{"d_model": 192, "n_experts": 32, "d_expert": 224, "moe_layers": [0, 1, 2, 3, 4, 5, 6, 7, 8, 9, 10, 11], "router_score": "softmax", "routed_scale": 1.0, "norm_eps": 1e-05, "optimizer": "adamw", "lr": 0.0015, "beta1": 0.95, "beta2": 0.99, "batch_tokens": 32768, "train_tokens": 373200000, "steps": 11390, "dataset": "wikipedia_en"}
Below are experts of layer 7 (counted from 0) of a mixture-of-experts language model. Rows are named router (the router's row for the expert), up (a neuron's input weights, with its number) and show model dimensions 128-191. Each number is 128 + 32 x the weight over its row's rms, rounded and kept within 0 to 255. Numbers have three digits each.
Before each expert's rows: a language model's description of what the expert responds to. This comes from a sample of Wikipedia text that the model never trained on.

# expert 12
It responds to: Articles and quantifiers such as the, The, some, several, these, plus the pipe that opens a table row, often after headings.
router:156160098140129098153167138143141164183129175122130110085176143128140167173062150100148087174131201128108157168075104187122100147122162108174122110127115123081155189122162061163151123100128090
up0:127100135174152145136169101109123216164122098121100117130080129080125193124162089136128175140067079143094130168131195149151148077125170102115090078167143147160108105179152142106131078183124106
up1:113119151147081146139173161104131121121141143109125109106112173163142122162065172126119125135188081155124139125127146174166059129152143102149120141100098094118073118137222051177149160167154121
up2:124147159163102097158129124088103098127122157147161094173100092107109157189108149109169149098174081155124205161103086121085121140128085122155108137157151100067077149164106123112040142108125083
up3:100170133140109087101132057164151127159157133122179158093182141175179112126136058047130101097101135148091166139099142102188142110141132112180172124129119073095105148090165156151127122132110144
up4:158122103086113182160144142166135155151153120135125183095080191132128118188146174146185144169112118119040107154095143109105178061190138124134131143160109153090142120137164112133110199165099115
up5:081150119155113079136130108159181135199099133153189123156133105164132141224134114108121128147133155155168134104078095112071193108126173134122141117072165102057120100153071177145144120076120097
up6:153091180116111083190186139134084115105089113172110127142139084093170080176131096139188095123187133200109143135117126192172119104106085135102159171113116163063139127159152097096109142144128153
up7:076159172119111126099148137204167152171144059134105143105091184097118161171126113129115093123114183156101135120122110139157086112179184120124171120060152092153136154149113081139114087208126145
up8:133160107142141191115148161110118109160105111178089105076164156105132144146112175110114108086135137153110124094100130071093137077109174083160171143113136124079165151058163104143156158203121205
up9:197190182132156119153144145039119137123167118113134140191118086100064175124063163099144182106154125131098103112109110151091153081147135099134118148123083114155143157134144152148164072080179143
up10:088126094147203152116115087066131174130054160077120087075130097105119152131133083127118121169181150142088170121146151140141161113122047101111165129095138110111087065100091071143167113162111051
up11:185176156119102152094078127127169094104108126161132056074108093103117082120093111204060121139133139142064114127109180127119113177052148129109089106163088142093167159140142150141131122066181108
up12:060122123205112130097137136132092134109096099179130178170182122104133121134128116099152154151109128165106123125141156133126095130195098136159136151055124118123119191201126108150063117212116154
up13:106156141139115139163149099169101108151074138133154066172106130171182173134131143067123134164126142039108120112093066093174112148115103087177110131130122151167110162145152150121090087077136131
up14:095110126152115099155157082112163116123162128192076169228138126147144106162089090095164143138132131150169157155102101158082134152208065128130144111113141166109148150134132147128096125119110155
up15:099150096157085149124109164080065160155121086081072147142128143088169121170087153117166118118134105079087089100154150077162180120115085131094148143173137164147129182123150101133124166158111093
up16:092160092137137141121142084093120135143131106096161153077126115082110099187091157134144163096127089095123135081134051160072110111079127146184125121148151131132110145121159117115179129141165087
up17:091182179136149087155168092100107139152146165101102148089120117136106154114110111110122096152203136150098172080098104151147135113137190143114082138148108126183176166114119090104154143093124130

# expert 1
It responds to: Opening brackets and quotes, lone spaces and slashes in lists and tables, plus non-Latin bytes, e.g. (EPA), "Lao Yu", Greek or Khmer letters.
router:156146125134138151141149101121173094123065093085129155142135131135075169162117129128184090119162156107086163155110128159183092098143115096211141124108101167114085139179224139158149144092110136
up0:132142127110164109140090111121158125083111101145114139065178142117107108110080186136151111101178117152119140207156155184145138134151116119156041164126168191107142138162185173104195148151145189
up1:160179094132182146196170110083078108089130167151106166054094133177105149135139084179096100104133157134055201104116078077113093147181108148116108118169126154088072089169133101118177061127111132
up2:132103115116109069132129096132112128096140149153107132145101160056154112091115144143182133164087190157086148115128156135203124095075080131118081133171091138080133103138159068161137148134106083
up3:098088152111099152173117125165177077143170126116151106178150120183081089146109170146147093081104158055172174148113122093156134038163139118156095120120135138127148157111145103158124103087140073
up4:115096090164107160023117144075154109131070161113139151136092144147063114145160107101154145188098121129108187086065134131150111094153102110151164113124161118120149111109166104135181097168116130
up5:085198142125084129118098095077092159146099117118094084173168109142130132100075089147167115110143119127128140079187079119143174055113095104135168097130156115069114226115164105182134201184172142
up6:189131150107146166077133107102135136146112127143105147076161167118090128157135164078087163135107161168092119094105109121118141162112080114125146089176122169151113093142096134124118127132114093
up7:124109092123132093083117101177160111161127143108146150115110082151113120121141154121194103081125206125128091154106143221089144126100160134198086115142107117121144165061113120146143182098148141
up8:142122146152146145151180115157156160179150111147148117133096133127103147153158157111151106156155124145128214127143101150136162099170128121136135135062114149070100162104134113108122092105174069
up9:162129078100167145150104070148133150152110124122127127161120104171125119094066161144105115079074200177130189111065113142154127107116129130133170099119064146157092119118134129169199130105103107
up10:107150112134114116113181130171180134146128121120153092099172152146117180186132218133116171111118151126148230183172103178113180117152191081169080154066115084074074170141134074115167123111148071
up11:096145181186128099178113145143123170123158101103144130107181118100126143172088130128126125099099120103150184155130131109150132148112069112162172086051081149124089088136165156177151120105122080
up12:103119114161094139131149152132140102067128110096107112186178147135139072120125172168136137116165113181132177099129106149124175165131086103158099158140143094119165106149181159140085189089121124
up13:072175089141140074111180105115108127081134141161190140106136163053090103102131125139185130103090133098082157147075088106127174102089099155148156143143132082096132143165155123107101130151086153
up14:121148161140075147093117066161181108163158093102103126117132120129080106094126149171110119105137147120152181180100143188150137192138104158168157124110128094131147152096204092136170086087138086
up15:086105142128132077088176141036187171128107156108198108101098107145085191183098132117161111124157146115133203140079136137098202115093081119160160129106107149096136152087156116155160110078124109
up16:145138142121162122163135122114137184122140165112131138148121136070129122157172112103105124197140144109105128122177109097107203205110087117187074131093099120132115169167146118099111134113167127
up17:184159149092131101140142089146150143163071108126191144149179159147133113132152134147151112060155129089123101115112050139174140083169130116182116121119105097121121131036138120104135080124082127

# expert 21
It responds to: Word starts and pronouns inside quotations or casual phrasing, such as h-appy, you, do, get, My, him, and possessive 's.
router:131158098146189100168177107106165126112143159068113091137115106113096158149076141106147138126163132123076157183134110110138129124158114102159136134094144151073122144123146111173156139088169151
up0:103142122114124168085160116203118091109169110106134129182148132130187080083109127123147139169169189127128155130167152189162131085111135120186142168121071131166139111146138096137193100162130104
up1:139115145169183107103119089084130123166112173093094073080134118119113114161083112118130123109117188137151134101148117086075115110172133136122144093108107125124072122085168078142175132181148108
up2:158182078092167129100194120160129066153095153096080190113148066153159107124155090130177159165100169117162197187121109093069120112187151097118086100171133116126117210175160139117101114135147105
up3:091106092103141080155119107114100113176127099077141168102126123179077176133110129127089152177118147123116106056063125145113077107173148108146191126166195174087080111088132159121192173088151161
up4:115101145132155098161143126101145109148142112104097090142134096145133124150140129125160185094106115118152187124050069086131147076134094116126135061168141130083131131099145147170129121135153137
up5:121136168094066090105175154047174102139160164136160172158172158114123168113109109102112172072120170186135136089150170118131126104156159091106084104081122132131155178070110075127114159081108129
up6:123133175179136130097156116154130117109146147095117084114122090122139087120132082144123099132095147206142166128165147132090098098193079092120124052096109135088114148087157115112141103209149141
up7:110139128165135131141145119089146132118094108113092128078139161089161159105069093193121111133153093154163126089196168142130107103156180109135147096178134114125127107137106145086156140197024121
up8:135184094169152119115105079132108132102132096115087185166139145163184158129144176118135117110108205097117109157166176156117149098171117119115165150117110105184124146122155060170105118168129104
up9:125117115189163138085125122099115155079076180133112124096133149179111120150083165125137081110105149131099118148107040124210165083138123094136149143178151173120125123081097095086108139112088097
up10:147126145058154162140125111136135068130145082147189091104120088084095157060044091106129168116114134105089135174138150151127176103068103098183144161148130150057070121124130088125087139112182119
up11:158217099116087114130111136096133121115112124085158126104121125131099144131088128106101103094086150146176145106162116088158181130142158118117084161168152143070147072133094121132132134100097062
up12:087172158195101174145097092189068099109128135141144090155102092103194143087101095100140150196146086163115091139081137092156091067189106132142103134062155065059151139139148106167081138150086089
up13:150184167159150129121090083144169179111116138118127068109149157155152125123136137147189120077177116135109158087129111116205100140135139092103155150116080139157119179084146089153184126167063117
up14:191166131098079084086168160178125106156091094120138102084197103161107162094072160174152114152185141121128135091105142134140128106097126140187144113096155141103159188069111124116152095100083131
up15:100169120096203075138151115144106144128097131152074162150151102120171053122118100060150082101174157132145138124155181150109112185079136111119127086118071084096182071080161135183163109131152181
up16:094115234147137095137119109112138099080125192135113156130209143107142093132087156157119128079193068096060124091105138155097184099139135128141144158140074152119181158162170097142133107111182120
up17:169091145144162133108121118056114136154116101096049108162086172124177187188098147140144171137131107133171076153118100127134118160155122136125178097114151165126111128209150101151116104123076112

# expert 2
It responds to: Word-initial pieces like con, cont, o, sub, des starting longer words, plus in, In, for, all before nouns, e.g. 'cont'act, 'in'hibited.
router:137158108171145120174149105107176174144123192158151176113124095152123181156102143130162160094195200121101129105095115110127136085092125083142109146142160150059123201099134149117105175142136128
up0:167144111157138130152135105093133147129141137113058089064128139132118123135128136102106074159143106091202105089087120135120060123117168129137159051138095171161140136093205145141160153138127157
up1:121192125103122131125122159136081152122109072115115135152144169209135175128129198078159079112101117151112145137125089111128173169156097122131134132142151120059111138132197114113151180165077127
up2:136159159191154088077168091160162126186161151163146120169122061173126125158116139124155134088136078153131136147116149138126079144117188099157131147083121112131121163109131131151077148096152133
up3:109126080128162111121136118119119124188138099141125124147083124162137171147109075056115119131145132178042177056137165117141111164105127139101083116178104110126096131061139160105131152131109150
up4:138141143083128105155121058116133188132085101150148198127153062163184142169079126122125095119150147168178154156084147144065134139103162144121122121167145027117151106080107115147154121116065153
up5:152168132149148115147102107217116112158151159142103106181162077111162070133171195114178107108114140157157119148114167104087155131082162098099152190151108103103141108095142182155136162144125154
up6:104137120098135096128163143137135132156135181140139103140084184132093193152096153101173081183143179160163077097086176144181112118112157116151123184179109083087105184143109166079103120130137114
up7:164126088146112141132076062101094109101144148120077158090134078081195130171108127113203128158169102190158150109125086076130138062132143054117113138159129123116125155163149084122181072113091107
up8:152117130114137115138170103082159168099104160143163115136102149173100170088127130133229139117127155142180150122050102150144139071149135126115167161115150135098098130119138189129128097123149108
up9:114180117119119144100087104099145190186084139099174137147096071135138122141084090107125124115107159144091139103116094081116114116186169124144131163150107152156099139169110097129130152048146116
up10:145096117138149106121136094169143191194113139167099151130176140114141139155096082139116122153143146162122067112142137208103086136085182137116142118148106126124109136132144138136132160127164125
up11:102158082101142149152118071177124139112140119083125093159152063171067151161104085078149181118151204144124106118176155148125125126075098108142154074165101141123124118103139164107152162101125150
up12:108133096160132136156115057115140160159109083127171101101143121132182107117089119098069132056124120090130119175128082129132134081172129144100132115132124118120168170112175152148189139123095102
up13:149115162107118124125126116107100122099170177130128163133137081180100159177079109070156124155111171150131142128096133156163129128135081102147167089134095159115114163152161140204157171145105143
up14:145050094119115155144110119106083076128088132146126151112080119176105139180106171073091123112156095165112146116170080128141176126074169113121164079090104106125174099129140130128140150123155178
up15:121135183160120122109210125075160171109126170146097118169137135137098154186104040082137173110160169088113126160103086123115142098121168104137154181148103184178117123136181152135180093128092117
up16:149108149112171141163118139136117184065124159187143100124161095145130108134120099171175067066127158117157147120147173116132086154135136110109174093120122135142104146075124115111143127112143144
up17:152134108157105092137088184084119178103118121090153131116149131149103104203106168088201170112159167087125121171122132130184114154127136114116080144093135173133143186135166121124063145127160077

# expert 20
It responds to: Final suffixes ending nouns such as s, ities, ers, ations, ours, before commas or of, e.g. activ-ities, vess-els.
router:131124148156126146099152102122088164079108212123099126102093156116150159149074082085149180152181186158128114131153086182161118158100139095132151131102083151095092171140170151172106143183155113
up0:082118159136117147128164153122161171163103137181140079136107104129086162095127094155148151145115127122125183081097091099098096129103133133136137170157124117130126089121113090141159185132124103
up1:187115121182162071130097150176091155139147154103067116099120151143131147108144091096109093168074104223118098146174156165160142150095142125131130154094118112126126174142121113115158149132092120
up2:135089120095098164138125141150092102154165138132138135101191075151097128121088132193116133074098137188118154109104124171147116084128139141129159086080081134118145169156166145099181119122104157
up3:126075166120141140138078058084115112125144147138115122114115095153107132134097054081198144105101136097132134172180114102159157091172152153143127115159060128159179129102085181155134098112121099
up4:177101153156108069135179102132161163144149146178162122157144127114098110157098071070112191146104163139131096148124137144164131171157081158146156125174115135049134191097147133158124167092110107
up5:109169094089174175149116107122100110157097168103104135104122134167099152148119083140171114156204175148081163095141102093105163142153148119117070119177175095103141091140126137127144140136125099
up6:093132116068161170163171133124104150153058168098114129118116159158182091153099101087145137156146114163153098094106130169148129167101105131146152137108195074100131123100130091104110147149162133
up7:075110154191138156138109133118111067119088158171141095088110110104097127091150159173135134170097153161114223135108099185187135108179165124112129104099135144132147109094101146171149127114149115
up8:157063155122138073092119158115098168137064157100101139110158139145061185100091122112110153196106131128083134074149133160136169154088151136140158104172166126103172160120163099105191078105113144
up9:168149102203179137196156135114158147118113139055112148149123122116194129129122078143096078074147085193114148099090177152137128091108172115137167102142077167077146149108173110123113167181121132
up10:131175083038099096136111110122080160125114128102044124182103102167116108131125112136167142155108146149129160139149035082114160172131083130136145151173099177163133104145144119166168121130195074
up11:160182061183091138169154084160120131144114139144107076140102133109126067196090148139101169052139110142154099132141171127093113143126091089159167119115090157091183114174092103129117122118115128
up12:108098125150189091128148153176117141131092177079110088166146115108164119144110106079100146117173095103160071121125124163167120164100104136167136114093155116099132130071149098132097135139147114
up13:153087180146106089127130092098110115099070213126117146080142086159140121107120138128150134131211139097151074093174141131081148169081163149152176117119130162141135131156077124089095067196162161
up14:084106116116136180208175131135129165143074127135073094147151124142093104172128120066118121165139080134123103144142087138106077112060077132124188106084117179107195164151132161206137119114112138
up15:168057081169155124133097148105145120119119161164119052104098104139116184117122178151117069147175120081097152094101122172111138099068158125118148138129093102135170077053065088125150152118144140
up16:085100147105181084118137093101109135148096168134062113113097141148092201083121089196156126083105094185133101140181113150122137085073119129135116163120126111122179097092082126191176185140114146
up17:117117200164106069112094121137093076088085099081089172171151067106119081166092156111142086109095143149109092179140136177110103141124150128075121102067144126117186094167115160125133111095166128

# expert 9
It responds to: Single consonants or short starting pieces that open words and names, such as P, C, R, b, ed, bl, often inside compound names like Burbridge.
router:099147104121148107152119130083114161115099137070141126110151070169097109098095181138126138118133161140048088161140110155139167117128116079161089083161130135117109164110124128191104131109141112
up0:092198120139125159087110138131114149085090120084178099174126108115109102141059196126123071143165192179117092158131145083136156141144104094179181140174116118126120150063134132147059126175110095
up1:131135087154148206129129156052112140147156144087118068056102128106110208104112189126088150141115134159184110146142119161162128090144099084126094101147117106122094108150177114168175112140113113
up2:063109119096216154181120113123171126166104112107094196158169145107216133110071096122223148141066146134125134085162100085131126148127177104147117187139118106124186160076137149190114141160086148
up3:141082134080147120073102127085115113139132195091160093072120153171153158146129194174133121117135135142156091200134020107129126108177120129129092086115088132107126175126086117124128109128114081
up4:167113129150099150171093115143151159114103118144132138028112123098124166079148116129140112131144225174108151107076122125130107153134185129170060117108135132082109138064111172177151093100182148
up5:129095158118105122175131140129121113129092171072090123093177173097209156141120162172159147142113083157159110070150106131100177094173147125123164075041142154154123134139131120161126105084157152
up6:102091137102143136158150130187103085125088145170110079143105142076142125120141141162131137109185102151153139115113080134172128166108092075129163188109126082101152143061105063197149156153101058
up7:109089132141135123115083125155173101071103156095159161097127125157053121123154154122174156159137132097130086118137131115127141121092114122166091154149117130084128122067089125134115190091159136
up8:046144050207177117142066141115139110178081067108164121116130135094190154127131117163160121121207090140146148156100115159151140128154174114133110098173088140137101156149116147130114128085172068
up9:190134105060126145113098133117115129132154106176125125170134147085128123157111128173132124071134207175136076106134083125143154132179105118131123094076144161118149115198063070167106136095164183
up10:080089142138169109154182138157096125114098132068084130099104138091137088158115122188173112132139161139160197092117152101131070075164144127142156095073142115107162169149104117160169062099149156
up11:217157121083073139065108131141107105139187126128157125081150079150058083142094148112187152140156193118093092166116054047128210079184138108134146094180074110131090138113166137106180134121128114
up12:111102097152161088155193156137160167139106128074177116103147127129183167140138131136128098177193132115162124111130118135083095123086120123125059160098097123112120161040180121122157112163094099
up13:142121101150082235208120129091149106157163087104161177136190131130133136164085125132077159169090125165140166108109146126153149135192106128134166185139154093158169149146074145149205077143094104
up14:103125116101106160160089142088158132116097110082148110135131086178112094092112129157126163131157152157127157080108065071131147159211164106151152106171110144117147157118108145138151097174149116
up15:129099113199123119127098095123132126138100105136141137170123101097162144130065138127077189168094161114132104155164149134120121165166122121144180081139128143183114095127145183095137170186095122
up16:119113096195131122074096104085156146115134126144098128160073138115147136141156166085092120087134119176120141151109158179134137120131124078117118146172069081071109051098140120161128175108121159
up17:117131102174113142211113106099219100188156067153181150165134156170104136175142076101085139104150135157162218167133140073111107102099123110140109157060141134144148059135109100184141183103103100

# expert 4
It responds to: First pieces of split English words, often Latin-derived, such as rec, dec, dist, un, contin, D-ire-ctor, and lone spaces before dates.
router:170106167109172142123150126143133134067080154102168157119192070123117107118084142068157161125154154154136139148115149184156124134146156066173137084136135160132117150115172102192121152081062080
up0:149181164143174101100152148104167166087098106101135120059136156151111130109115110103149111159157209149130082139184134174145107072179082121117181127136109118151188115114197103166081132130153179
up1:119202124112123198086138133111139133116110137151093107146157141141109115113131124108143092113107194171162183148088173093159120179062146126098078108120097179147084141119135131148170091119149130
up2:133125126107116129115165122102083140129097165077098126082175110150134130105109130119163127092081147084087168145222098086080053115168107111141135093180121183133133136149180056123156127132135176
up3:110126157154085123131187118143140107107104165156128119089128122176122180157135065129130121136205103123110110068149131164136115156123068121168113189121110124167090145138169078119148110098102135
up4:106128125203180074099147153053114104104107106178044163100163107142130128121136114158118145124113221087122135176098154114133118051164148083101153168150142130145104167089149109145121134148128142
up5:100183083137107136159137165113141147126094136159147093038120187140125167212125184155149175095174101224138121080123070129172120130109150112125105154130151152153136143134114031100127122165129064
up6:152112096117124113190109095145173130095135103177138118163183081094127169112096113121152116146146252177152186121131183164091041045113147102132183106132116095124114191142113155104185094098106126
up7:047132106141191102061115124158094150128117134136156101160126186084086104124130058071152113141120087159055135149175114112131078151132195131159116174192108116134173092102129066194124154146132154
up8:191087153143140117183100119116145069138166123125125155116159183112071194184121075195083121107116170157119142120147133195157144154149136116158120177083185165135166108095110087116151127200172140
up9:159105143153091125105128138104144146151087113105167161146133099147134140095085093066112119151142134095136134127114171166142128138139159090120189114075157144123130142123159211107146107019096125
up10:116116145156115077188128149115108086118111130117119134087094103093120153110177106092136181178137136121107117095157123213199143094124111098127147093132121151159095121097191159126100137083156117
up11:163118183161146111101163137090169117132115150070120124123173183110185142112122120082146077143101101117121130141130082145100147058066110120108128113079134155113075174144139129162145155068096064
up12:146155152130148085145097105054127194113065155161086117142193120134144136090022106129154121123130169146153142123152137127144135153147111110123143146113065155123066211099123123139109149104148114
up13:094118097110138150133181134154183174119123150093145150157182150144102140150145163087142201165139128146167118116146138198119100130087158123136118127146080156103159164182159133119149119108119109
up14:188130116112083176159144113165153147080134116164173175105146156135170124111093082134141201141093126127111121204163118174158102146115145116093139135079093103116078132100181121159119109112114108
up15:108183066164145145055107113187130101101073095169134106124111123127141130124133122108202150116100104139113104139095145130110084121138109155151146141132150146129062067149100106087143214119151144
up16:197083131099166102100117058094108121127065133182110151062074074106149125118153132135162092159146152108092116154153171157075098193115206131135168068138183150125104132079202156184177167117098116
up17:112118174143126181128155177162099096123083142152191115073224150126146114114133128118160141133145104141094172091103154175157103018127127109131137136084065132154171071088145080146142142097060067

# expert 10
It responds to: Final digits of years in dates (July 1945, 1958), month names like June, and suffix pieces such as -ition, -ual, -ferred.
router:128152121120158116106122090057128139171155119110143142146167145121083143114079101128174158111138165142090164107137145141097113125104154101176112144096096107127192193139142098140119109145096151
up0:185190194132134168156089114103165108127036092130109153143160120139163107133128140059111033160114147140143134125099149177158176120133193133152183127117200093138129136122130126088115127105136147
up1:185146134156118105104151116176101140125116176123064087063104171111145178113120115165183080168135147129114100180087102116117126139120181118116143097105138115064074121116211116103131118144120132
up2:156179199093070114163154128165148153207138138146135155141105164078127183190121083159161133075151134113121115194097108143129103139139129119112150078110087150149098068154204145112124151158159127
up3:094164158155139138124144072105152180118089143117136122069129158093081121149032068139149110143115109207127188136097134094131173160097100127102115147135146145085140188094171092077146098123039131
up4:096134102163129114135127106153174092175111206135104060140179145156118104190145100102159147130125120140069113132127115109113167134107146131137101162100133090110137099078156125141187144151117081
up5:130109131148105084196150066062152129150179113147164115153108171101127120156173129133114106172185162091117125199155124151112134126096149080118065135208149099137053112094131127133088157099116127
up6:158115128143166118087134091061155126142114156072138131144139121177178130154152093138115187165102175101080118100133148180111110117072149110136107149099116073127109159160178107147165123155102124
up7:102097168138118100117093110099130092145133134147135114138118073165057097135137236135165117126122137070098118193174151162170145135142104107113142139104165116181145045133123109179200134152148120
up8:121096183093140105113171055105170060191115158142091093137213209148100078189148139148157129104126181139130113139144148109140146091156130130123104131094152162153197133113106104140109107085121135
up9:150127099125099150103136116048099125136171164074127168111095145106111103135113109177133086102072120121167138138160131148101078099128171069119147128125194121161093115074100106090128135128110154
up10:093057101153149090155162112100118112162123121085146138166146077077126096118149133059094160148129104187146131084145114174082128164116136126123146098072098042115117084192129152144180153164179101
up11:121083133104173207172160133091133127160120136132073126146124123118114136171102115084095138120188145106145137140115126119173089146160094115144136085127122207128175149172084102155120105137147150
up12:133126150121132049185131103169114089138113147105100134073157037238154157129095182172114104158149132112071117057125150186194182138131196118122166103133111161116182137128179124163101158138120132
up13:166129147138110123136097084182181150101108084128101148144129176131069119168156114099164117134139138114098138164092148207092080073147053112146185079084190128083134146095101100178146105122159103
up14:122150167182149139078129136113120173104074125110096089124169149087161148121046134168184164118180170122113139086118138089141167158141203154157110131122167128069075181159084131102110114082152118
up15:106070147163149107155246109143144067184117101117139142147101152130177148137169168181198149132165117138135114125137121147136089088152131137112092115152072161101160076126148154186227146067129057
up16:161078112125210130104157094101173162133139122049124136061090105150039147092119160140073191147198126152102111137120092184152079122117092130126116080109103063098130143094086133140181119132135118
up17:156148134113132091110134135078098171143180109120087169162082160090119143179095117174135095130143105130138094221139144134124164158145095103133160081196123109145169155106169089172145149119136166

# expert 30
It responds to: Inner word pieces like ed in Caledonia, al in Jerusalem, ort in northeast, and clause openers such as After, While, At, despite.
router:120126094129114131116158101149119138182105177069135071112144117114137171195093166146168154132155119139117145098079083148151149097087173068125104169109093144148142117168204106101098169150102061
up0:124132117157100093147115139111150101180104107132115089138122156153186129181059116123115081092127152139132100135114090110141179121089103112164125119185163151108090104120079146155134172165118114
up1:150128103082151116064136092127120145093143134123090118119157048117151127082110122078106120079126087094123107187127144176146128143161110099143135150052115187184106104138205093173078104136164098
up2:118137151075139119124139119190113110133186145109105129079111134142097170181123132129107136122119110123100129169135218133105149130115135071210152085142092171094060090142135117128115134092091135
up3:084095067105115086106171172121133130124116159164102135111135102075130110111167156152106120096179105120102103092087137154106133120168113064120116129171127154124136106109136169115124164136156129
up4:116136055171062124093141115166100154164104162097109125094129169155135211164162172185113137126113065185131114167150111121156182163137153082130128210123081135123069133095144121163156149102117134
up5:112070127151128119156128151162124075138165126132141168137155114112094135110065107145121052113118132114145166074152101141103172078146160111148109148190166078170141121073147171180156129097139111
up6:119102122108116099140144114126138079096121140185180155127133171114228111180086127099140102218121150131042148104172125183067134142081155091142113148123173105160083129138156123129119186108081116
up7:133178155147159118089112187121091155099112171135159092052201149089114132073070104075089124192148108147135173116133125114135131104148122121120154178055164109155101134154166084121167091144149106
up8:176172128159132140158106126163145096117087156130118096155117086100123108149122080127145173129162122107122163084132185202158114123076124094135149088106131153125176137107189122140156155148135109
up9:148057093096111087145211138164145157108150100074126104137180163130069049163113159152159112110151126108118148092110116179098132092130126121125138117151147138080119095131120177132133118112153110
up10:105145147141149093184209090107149107141180164156060141161118136099065095184122170075110119100205137098156166097104099152136117133133127124170127077090176068089102105123212132107124150139159111
up11:126175166129094141158126112159113153114197182080171053116165106165173068147157108129135148156131098144160091089111176167096113096143106108145107093120114111093151104121131156128117099114134068
up12:134083073121141097136206106101129132113099136177102090058131194137170070194085040105128154153138144125127111118088126150122126107132148162136132117089111157136146128103115108088125227143159114
up13:126091084105115131086119076153136130158099137183139223111203133072134119138124154174137106131123130104078127150061158117074100098110132116134111135075189079134172132155162187099128109111149132
up14:120114094110146182132115058122129139143185120077093127158143112157164139157112169130116150098156095123141090137154078177108122139158103137138132172106070110138127118180139098107150064119113113
up15:116141148156126093073112128158085157166122131144122073143170118140091145144105128072090157111139120087148109180120068210176101133194119100120167158124100116137123149111122099157118099161164128
up16:150068126171141107103206140149123209108110148107108117083120124134101151129074128140114098141078148137098108112111109160129104124121101111143180140103152164151062127074196103135045159102118112
up17:111100120157111122144133129094132104153111129091131100145082151127133089144092095080138103175181104160148135109143117122165079109153121124193129100056099090065144065159163146132209146133171129

# expert 15
It responds to: Leading digit 1 or 2 of years and numbers like 1990, 2006, 19.8, plus mid-word pieces such as chan, ron, or.
router:162178119137163171130125063153156172114079120097113124113124123158126177125048157156105201121122146143103115157175136162104179139121156044182164118164086153065123144077156083145181111157079143
up0:136034168148109148058159095096158142167114111121145112120101132179112125155100176150196083105096144101175113146157117165121105173114156110167128106154082088129138145104125192148115146144155118
up1:145119135075121179125175093126147109122183144112114088183160066170192111145135058103141141157185140148171123125120149114158143116140128130107101114146125148108121124144141126174102146173141129
up2:133164075241144107156231190093083075093143158103141118123137130152146108085081100160096096152136118130112131109085132135117120153136173097152161175042142162093156113176165063156146108128106121
up3:150085123138145172110134152138159133147136145130135107078163092135183133145110088041156147126098151106090157093136116114137109113100130128144182068174129090074152151040086112144150134113136107
up4:135096113199176183113115112110168163129109158126123097120096112153153146123155131120142140065105188150101141106102107177097087172135134138104143144120128114184179059080135108114142103126125120
up5:107104105136070143219183133121098110083097191117129088137120106142129160116127120136119117145151083151167082110142103150165133070104115038133115126138137187128172152166166043138144098108095114
up6:124111136112169086097105098078148121116115119113067184094197127122143131192133153117113183093120120172155136148107110107111116109141186126150106167103137154168128132104138103103154104132124074
up7:137155214114099133116187102076155049161140142151156088105128147079070143077106125183114140140112146137107113153152121151090128103141150091160148173034123125104120132135122084141130120209094136
up8:152091066113103103099084067123142147147104067106132091096120108180156151176202099167178198167115123116070133132130126069112093123133167137122125203114136103100093171138098128132167140120132106
up9:142132088162128055140159074150183110136110140138121070147134063172149119106047109096155151151131130064090115130113186139128085108166183112134154099112108101145122193123143148192146076145097096
up10:165167170119146141182147123128111127153161158156158110118149135151168105157106123101131099119223115125157143107102084093098146102093062092153197121073142076113126097114127131140125127129073121
up11:186148081074133081167134069111115171161183111092111103086195144148168117182126119141107166132199070157173078162159105126105087134108172120120189144191115103155132133112122140164175109092104135
up12:171170078116137172111086082158079095145108199121154111096106186110106129157104186125146078082120170206100132081061131128124154121118124113157106103142108132135139139104137166112151143110141116
up13:191191164113166135066104145098082139110118126126080130113136117102079126115087118079106148120160093131120114075162110175162125113193126121136125121180120117153131159176055114139124073115147127
up14:159148130106210135141101081090135210106072109119084145144098161077128145169108087107145162133147103153127168137160105129134119117117098112114125091149105118120164120084109152157140145139127085
up15:118205138111178138124198111089046123151121175093150106121111234084175186087116074142124141130118168187108198110169185131115152102120136140146137131060119072164095163107177184115153099100164097
up16:158149062138105158085146135125160156081101151145150127049108141101107162171121153157145146170122100183083125151093184126139166137158135049131164122176178073049155139151155085167126208157113140
up17:116106127141104088149112084135165144160079097107083181141119130152130125121079142118113091164159108129153113126119096204096175123107106131138120133138119113091141189140122053158134152083077150